python train.py --d_expert=160 --d_shared_expert=0 --balance_loss=0.00758 --lr_router=0.000916 --n_kv_head=6 --positions="rope" --qk_norm=true --tie_embeddings=false --optimizer="muon_variant" --decay_fraction=0.859 --decay_shape="cos" --doc_mask=true --steps=4365
Below are experts of layer 5 (counted from 0) of a mixture-of-experts language model. Rows are named router (the router's row for the expert), gate (a neuron's input weights, with its number), up (a neuron's input weights, with its number) and show model dimensions 256-383. Each number is 128 + 32 x the weight over its row's rms, rounded and kept within 0 to 255. Numbers have three digits each.
After each expert's rows: a language model's description of what the expert responds to. This comes from a sample of Wikipedia text that the model never trained on.

# expert 18
router:118150164168117147058132142074135097095111125128176124121110138107118167191134099183141075177075072093112135172182107219062078126126131120109136087094127078153072117067136136113176136124158125139147142112122155132123136084154140169072160154085062071179121133154144079163073144130129107184198185096178158137127141089151129124143147107101159198146085132122133163130182130100150134181142
gate1:130141134172156120139154171150135115130089132151059183110129124094153117207047084194156172052133127143142184188167089128103120118117126130131125101155159148114120114118138126116155105109092116133131178101134162111190137139215111153145101165132093096110102115063084122076108133145119088163203165109178104146137115156038084119140156128075111099085076134173103095084097129133101090213125
up1:132111215049155176121153089155133051162057076187127199127149096137167129117060096157093113176067089145121134162145158155128103119149134152147092099150093117159108195176096151194136129135109114136149188117156140148161140063131168126181116148166145149088110166114169172126148148123094126122104079137073137141189117198124097159171096096154138173167137143110179101126130136085117129160151
Line-initial list hyphens and short opening pieces of words like un, re, sc, ch, sub, D, Consec.

# expert 15
router:212134106193071146095176114082116185158120136180159165121139129134124160138105157115184116124086159130132148118133105127077108127150155140138130146131120153075052090109121128113152104123141170147076183086084099093057150136108130116102121148126150106109082129176176097157153103130188077133155170126050147143143175102170152151149150154150168182051156134125130144131085130116084068126144
gate0:069135151060068146100101115151128177172164136153121161118175157121192174082106165175133142165136146122154134200156138101146118066123164142140110087131105133124139180169148099117111171130151129064124134143114117115103160094122128082138154087119089131094155154168147114133177068109153102158105084107097066173180136184169168156146139180123138157133181074183099135100144139017110132120095
up0:105179130102146156116134077182128087168148165126184156183162106113129174132114140171190140142199097136155032172183072066168143183049148124160110103138213086141112124132142127171200139139140171100124167170147008158147107105089136104135141118125125196174169122191157129092084144127141110166126110129134100162168182150132141121165114122123120149129160079135133102181129108083093189181105
Articles a and an plus following adjectives like large, new, first, former, and month names in dates.

# expert 21
router:191162092142133107088138110097144070105100115111185132120110161133134166083139117166207161188120094132105128156105156167133121078122128153099169137126077135104073105104115133080174118129198146110156071171149146172154162124130144190089092116061154108145137116115050143117142119115111101180113131098112114165171068078131082135108143167135135130135127082115094124112159132138159136166082
gate0:122134119105177139127159180136103187139129135123119144180147121041107134076057183084170162143072050088108113075095121171206131112147142191157200156128145095112152118108205135161073113158139177124149120139082119145102108117118172144160141078174144121151170111122110173129106106142214107106076150128178038138103134160063094148126102109165139077100118129141116135195167115110132117089117
up0:147116099119144086094168141158141142100187075135145123146175131083126166106169165160143140114116175205129126101103162127153091078196170100173163192112120146119087067138099126117176112166146141124186104164065118149138127132072129110166186106166077114135135080160167181131129124116144121144100117098127165142157106113108121113139191080134196075116051117109127158120161112221080079135143
Sentence-final periods, dashes, and the auxiliaries had, has, have, plus odd word pieces mid-name such as p in Stan-dpipe.

# expert 16
router:136045166130119089143159115091147099107131127099112168079129175106122140102160106132148107146131105111133174163163153129117111102163118161127150188159186105096101136094153083075116126133143163148167124136133157155175142064141081193159122184150126108188074086150133128132154095102124092116169084143115189156105088142114087165081125084086135149136104086150114158161126138074211116193104
gate0:117093131145106154205084137129107160108156173149120089152148066065122133161109215127071132166094166143104157082089141137134142159111125157140136077126092105144070131144114089128157154109103104161138094122122089176134141135108098156161165104179100094140150090164083112145142115065104134119191107154090110076132102082130121143071159104079200173136095132171116117165111110149071128089136
up0:080144167115125139068081093093153141179085170092116149105157165106175117190139175107139088181122153154173165139172162041082110072100155148116078097143186127107122169175130169154163078165078180164148054128099138115132157095164193106147148131121099109170156097082096124165123121129139131094116155097170154114135142125110213199145160128151108155133131144109207117103107105146157127129107
Words starting a clause or quote: opening quote marks, With, In, but, while, when, However, According, often sentence-initial.

# expert 2
router:129134081174078125129120133143152124148150114135167101092155158135106105171141113161158130067134139112102100161155129160101100107075139166144103154056140133081147152101118110111110121129095100173170135100077137141141084108152110141158166091168141102105113154159154136119094116085092121158131153129117134134099115179146109149156176094161131158153110106106114140104080153154155083088115
gate2:167118096132139120169149115083085148166185102166164153135138095159113117154108112124075092152126156124120171149118085107096122199117178094183147168060109120127125134131156087126094126154108146155115186125144078141095086113093136087120079098089120144138118107053145122112086206080137075113138161057117100107077059120138125078187120122099069126150156082120119109170132113149115188154128
up2:118126095120093103139125148109137157103060141123082050105089146103161080106080109164102163131131185101118160101120084184145061123144143136139139104147102107181120105115098138092152093120087139104115103081131117157119084111166140023143164200101075110153142111118150179106132164133183191148095152156087066121145118110084083141104120161069151149120117135113164144121113151105130094154090
Singular common nouns after the/a naming a group or work, such as team, album, series, committee, unit, system.

# expert 3
router:122120080165091155194127113165178120088161149092088129213181155169169099141148066172181146086106121066139122156167142093098161160106113101141138138042119140104104099111160107083129119152164136098089106152125134176097163080100080113100165163116149078131108114196131135161160107144160116197182122082066161196137174090153111195178085139132147164145111114124129158099092145091121128084130
gate0:082136162121116115111125143090107146125095123138096128189095128134102136142118150121088093145158115069152135139104165136077084061133102210118113132127117152108122089213073117105114120109088164165076140144105104115148146172187153137132136138152157121128102112115084168123148111152018079077139135105140116156076147182131125145127135106142163167090120148143140180134153164164143113141168
up0:142082118187082135147167113139149165165079131081111079152112121093153134092119156127145072137075124091116069158109057106122157104154155143133112141146122147118157105099153126085097069108113131112135148160099126115124045124143076130113146167102159075149106125151138101151114092135093095135129120045141111147130139049140111181106079137106126141145167126122092153148105101132140127061050
Place and region names, often after the or a comma, such as States, York, Europe, Brooklyn, plus dashes opening infobox list lines.

# expert 8
router:130108102144088029072093115138100147107156153140154116141118160106127121184132079104051080075136131128114159103168101146091189079165133102135130130119146177110153120106118117099153157119082095112098107154076163189121136141134163102125148191157079141135109096170152127079145142121160111204123179127137077063081109182172078100158168138116155136092120136107091143100090122132094100145140
gate0:162183144131163175175105135136147154171153234082056129134121143088081148076109121160070125085108154133175082189167132128093129122109144124133114167103155115140102120115105070071125134127155118185152122106152136073102076143131173109141147163136142127176171110084140092143134146104160167171035165122139111115158129096084118098160157138171124190031100172157180104121095089212107124113115
up0:095135115174078105120122112106141116142133079110094179128135111138097145091122135095119078076163093123084082201195161127090085140137126115197055142109123119069120192117142102115147123143134124125113117131069065207157086137101137146131170083087089106143133159108085137081132121083090131120118123103196127139155149136130174107170110075159147045083136102140119117139133082127120099149157
Month names, the word at, en dashes in scores, and word pieces inside stats tables, such as October, Int, Garden.

# expert 23
router:093116107169148178154120138145155111097118162111119156151106128139112169055194125129156093095107154129116128119151119122110165091111115128093078116093107097140119102083120129089134163173098185188110135131144161126214141084174103119079132182115095082123109094141090167100103091090133110153128103174133141111115119116186131131061096094115160116119108152155088170152151156043185144162146
gate0:159150120118189122116153147119137132071137108145126084111108145143123037141147112116149161126112111099169069117081111089105136065151168082172119134180125132106044137099135122116158133121128130121163082165134099147129183122109112180107158114140144098186120134082127096165132162099129153135151112116124160146102149116173143139129123159126155042133147143159156123118121068132101077093111
up0:102174058147133138084122089130168112152118154145152149100116108102046121151165096105107094143062157147110093107121131093155117067155131121109113141139170145154122128141097167109087090104135108149134159128134117135154174137144204135165139133149174132071178224080166154162169099129141078100107159087152159109150134161158142113146118196163140113088162096062116106159139146134112120133154
Capital first letters starting names, taxa or codes, such as K in K5V, S in Satsikhuri, initials like G., and prepositions for, by.

# expert 20
router:214125087145124174137128152139073196124104143163137114137166111104120192127095108175169136130055137112066144093153131182112179121096155163149143143112101160045110146053102128030144140107119157156093115133078186143109173078094127113097132105126103158118145102184162140074111097132141111142125173120118164130112154115170090174154159081138123126158107127098093151112127154147155131091110
gate2:124104116141123118097074130128124147143149151141118092118111180172121089132115106122126081176155119187137127105155174116154136154169101127117107150106156109118116169133115107130092100076130104172106167107051088131132137064110122135165094108134091085152141082119104095180144127087143148104082136161131137122176163090101092130127095121121091090121149140115125200106110127114014132121110
up2:158132115152145152116096152133138080134144111105141085125092141215135158125165151079144103107164132132063231139129094147104120144117149075125121132109146130133130155136139158147057111168101157167149132070114079149139148156101135090168176067185166147151123111149186141123101100156091182141115109101102170119124102129099114132157118104066112144089121153136073142097121176071142180159170
Abstract nouns and suffix pieces such as life, work, education, theory, and endings like -ism, -ation, -ity, -ology.

# expert 17
router:144113135132096070117147170093203130117155145105144120124134088156176156189172129126164087120093151123089121149104185132131193205142119151090183157111122115131098098050132059143136104180143121125157139105091110152166108122087157122193115066092155168129119100106118127122068115100150150159127154076095126192147105124115139142144147099159103217123185124113141146139084103121133105157128
gate0:128177152093143078109077177135091111209109124106174192133151186152141133076096210086114144191178109172176105133093145178128140114096160152096124130129114100125163104116158091140198077167109073157139131146120100160118109117155134137163085140186135138153137194127171094134137119113141103141125147151151109140136087187154112040123146138178112115136155082105144093120116070155156110095095
up0:097154132131126086111100145158098110102147121196171108121074167143131077086115118140081116155118125156099156154162132125181134175131160186084122130143141079134096120179188177151160079140140090111140147121142079092135168135143187075080126097085103101095123186112098109111158107155147132119210098115139119068166212160129106119133133144074152139161168123102124086082203106112164133139007
Word pieces inside foreign names, codes and abbreviations, such as EB in HEB, wa in KwaZulu, ta in Mehta, and degree signs.

# expert 7
router:106195054135142132064182056055139106108125181098147188137130119126208094111139133151158101148132126114119133186087119117127151089130114165078103130120128101151153121150135102138154129164163111131131132104070128158121166134105091124083122101170071131155173130143169125132103084145188103097118102126141165187131125147154080116133080093157169112116080119072131139115134151118194091140113
gate0:124153166162117160112103063140184114094108148126175106097094202115155067147067080150097112060107126108202086105133095127080132162151122133155150133112113155162107099117128090141140114139055138120058166109160124106118179171107098130070150121130097118152121117129143118157118140172053128157089111146131169096066099100124189080118204122171129200053131180143149105114109101121114173159138
up0:128128204095059189121150127176139095187122144136078157098107157149089135168126131103103104101100099156175179113123141112132163086106139131116127047168103145119195080173175134145110168165111166045120137121123121126125096091150073152078095141108148117133094125145137107176085186147108123154136152114131190132099083158166144092136153137159095081166107173146136074141115066119071178132121
Bare spaces and colons before a value, as in table cells before years, field labels such as Released:, and opening parentheses.

# expert 10
router:173061141133099156094170053122122175129132178093145132164158179144129133154168127133114089093080144111093119156136126113084107129128182124106130156118131102097085094128167123136119092102116107101113112055142144109132125110117160126179122127102099147155122141123083141165129096205133099134136119089151079161111139087157116196132141048171174151092143097149143187211134099110142056152171
gate0:093156104109122167105169135150119125128148184143137156124125120142078114194159170121138120140154088103172150164086109101092128202112046174175090121147118123142063130157151153126131131089140137157156117182117140087072137185223207076122123117123132157173138128119144136173067087129131094177147136159071106094126148105133112123151133143112160090148159090150177116113145136141114138147185
up0:143177143116175085123180123191110177129141082172152183135151077101113133136085185159151084194124187201126143147116114123083084120143121177179141176151129146129116154107132133107161150115119143135108128128083108135108138098198067184110147126142126097106139194100092145073077126128085151090197149155185101063150068147176103121136130104156091136101078137176122085145096116131172140127140
Relative words and connectors such as to, that, which, who, where, plus semicolons and time nouns like seconds, days, century.

# expert 4
router:137153117197138062112102106153091120123133160122121164089151133142140119130137139159122128141085121123102136153166144137093133159125127180026098138086120136136142057143134088098144172143118175157139056100183154162189123074114151123128145138095095095157151119153099169159091079140163117128142141147124178154089090187137107158108136114154124160121120139116133132156155095147059087106133
gate0:155138101171138174149129169153136112061164105088090128142132159094149115128176148170122106171119133112155118100159146117152107175096123144101150162130208136167135104155065118165123083098111155184157123071108113131145192096130147147116112075104104116179127070176116139111128144083155194153159178142109167157119154114100150057130118053123135175140167106153148152139116121088059175131107
up0:131135092097099141138081192126114160120200098137097145147073108110144120139149132201101110097028100177142118163150146161103147085172105123142147165092142113148132132159097185147090128130156158167131113097168175116131141120141132084139123112131144112114174161104151092101093122094158113123140121155093182087116171126143104085086158184090141112073071121156139074108112190130146135155099
Function words, mostly the after prepositions, plus was, is, were, he, and paragraph breaks starting a new line.

# expert 1
router:163133129106144131151107162113103117148131147142152098115133104139123188169109107158165123155099097138073137123110166107125121143094132159114097136126128129086156124079127115080160118072169120152138140112079130124108124124062115177093138106130154084181161134196145137152133170147132111138189148103190118159112148131147102185111118137150142153123131089148064214172127146113127089112111
gate1:136112100090125096107181154144078137199149120136149196108147130154124098112144135151067118137139180150095107098153107104145118146122081106116125150172116063131096097117141157131178148158137122136110179142155101147100089132097184093210099168196070156198148122109103146157172062091165164065196119185105128106103076176096160165059116126110110136111110101137093144180122190144103176136159
up1:076146208084133073075153155083127161070135150138115191128123151143096140144151173132123087165134101107118138147156126191126130129126162174206142136134133110171134165154152156132181184125149143146115106199188152117118119151109121113069120167106135131091104135098130145082101048156201121139112081119135116187144109128138103117158082124107124158101113093169138107154095107107142081102128
Past-tense verbs and participles that carry the action, often after was, to, he, such as made, released, began, played.

# expert 22
router:167041114135103083169089152130090135080094172154155097132204158151144133122168100147125104154158130133125077118128117126121130150154181162130142126149151100156147094175148171119112167131159115135175108165106151152094186083084136065126103156150071113145106100154154149109114074082191116147105155154142096132065099121142140113160130115129145162127169144135076142096073157097135069171104
gate2:082048105153142181089178117140141136141130139129105149150115111069088159128147138187123060175081146091078071112142107097128118139088142094111118141064163127115156145176128151126159139165154138176102131111124153097162129111089105141121128087108102127144105190065147140123072109173096138161178174103157104152177170135107119130105139111099153080121146110117111130109133148129112105100104
up2:143173155120128166143142158126126174128155140177092149143114159111170152179095145133166163191143106127127137135087136076086155121116153133095178146098121088114133146185124100135119157121176145134157140094154110069126117145137140080080147052135139054188175087091150134083151064153131133146132108104115144062114131167128175138094130041132167165018128088149110139154105138093119121129096
Final syllables of non-English names and words, such as -ar, -en, -ya, -ić, -ville, -son, in South Asian, Slavic, Hebrew names.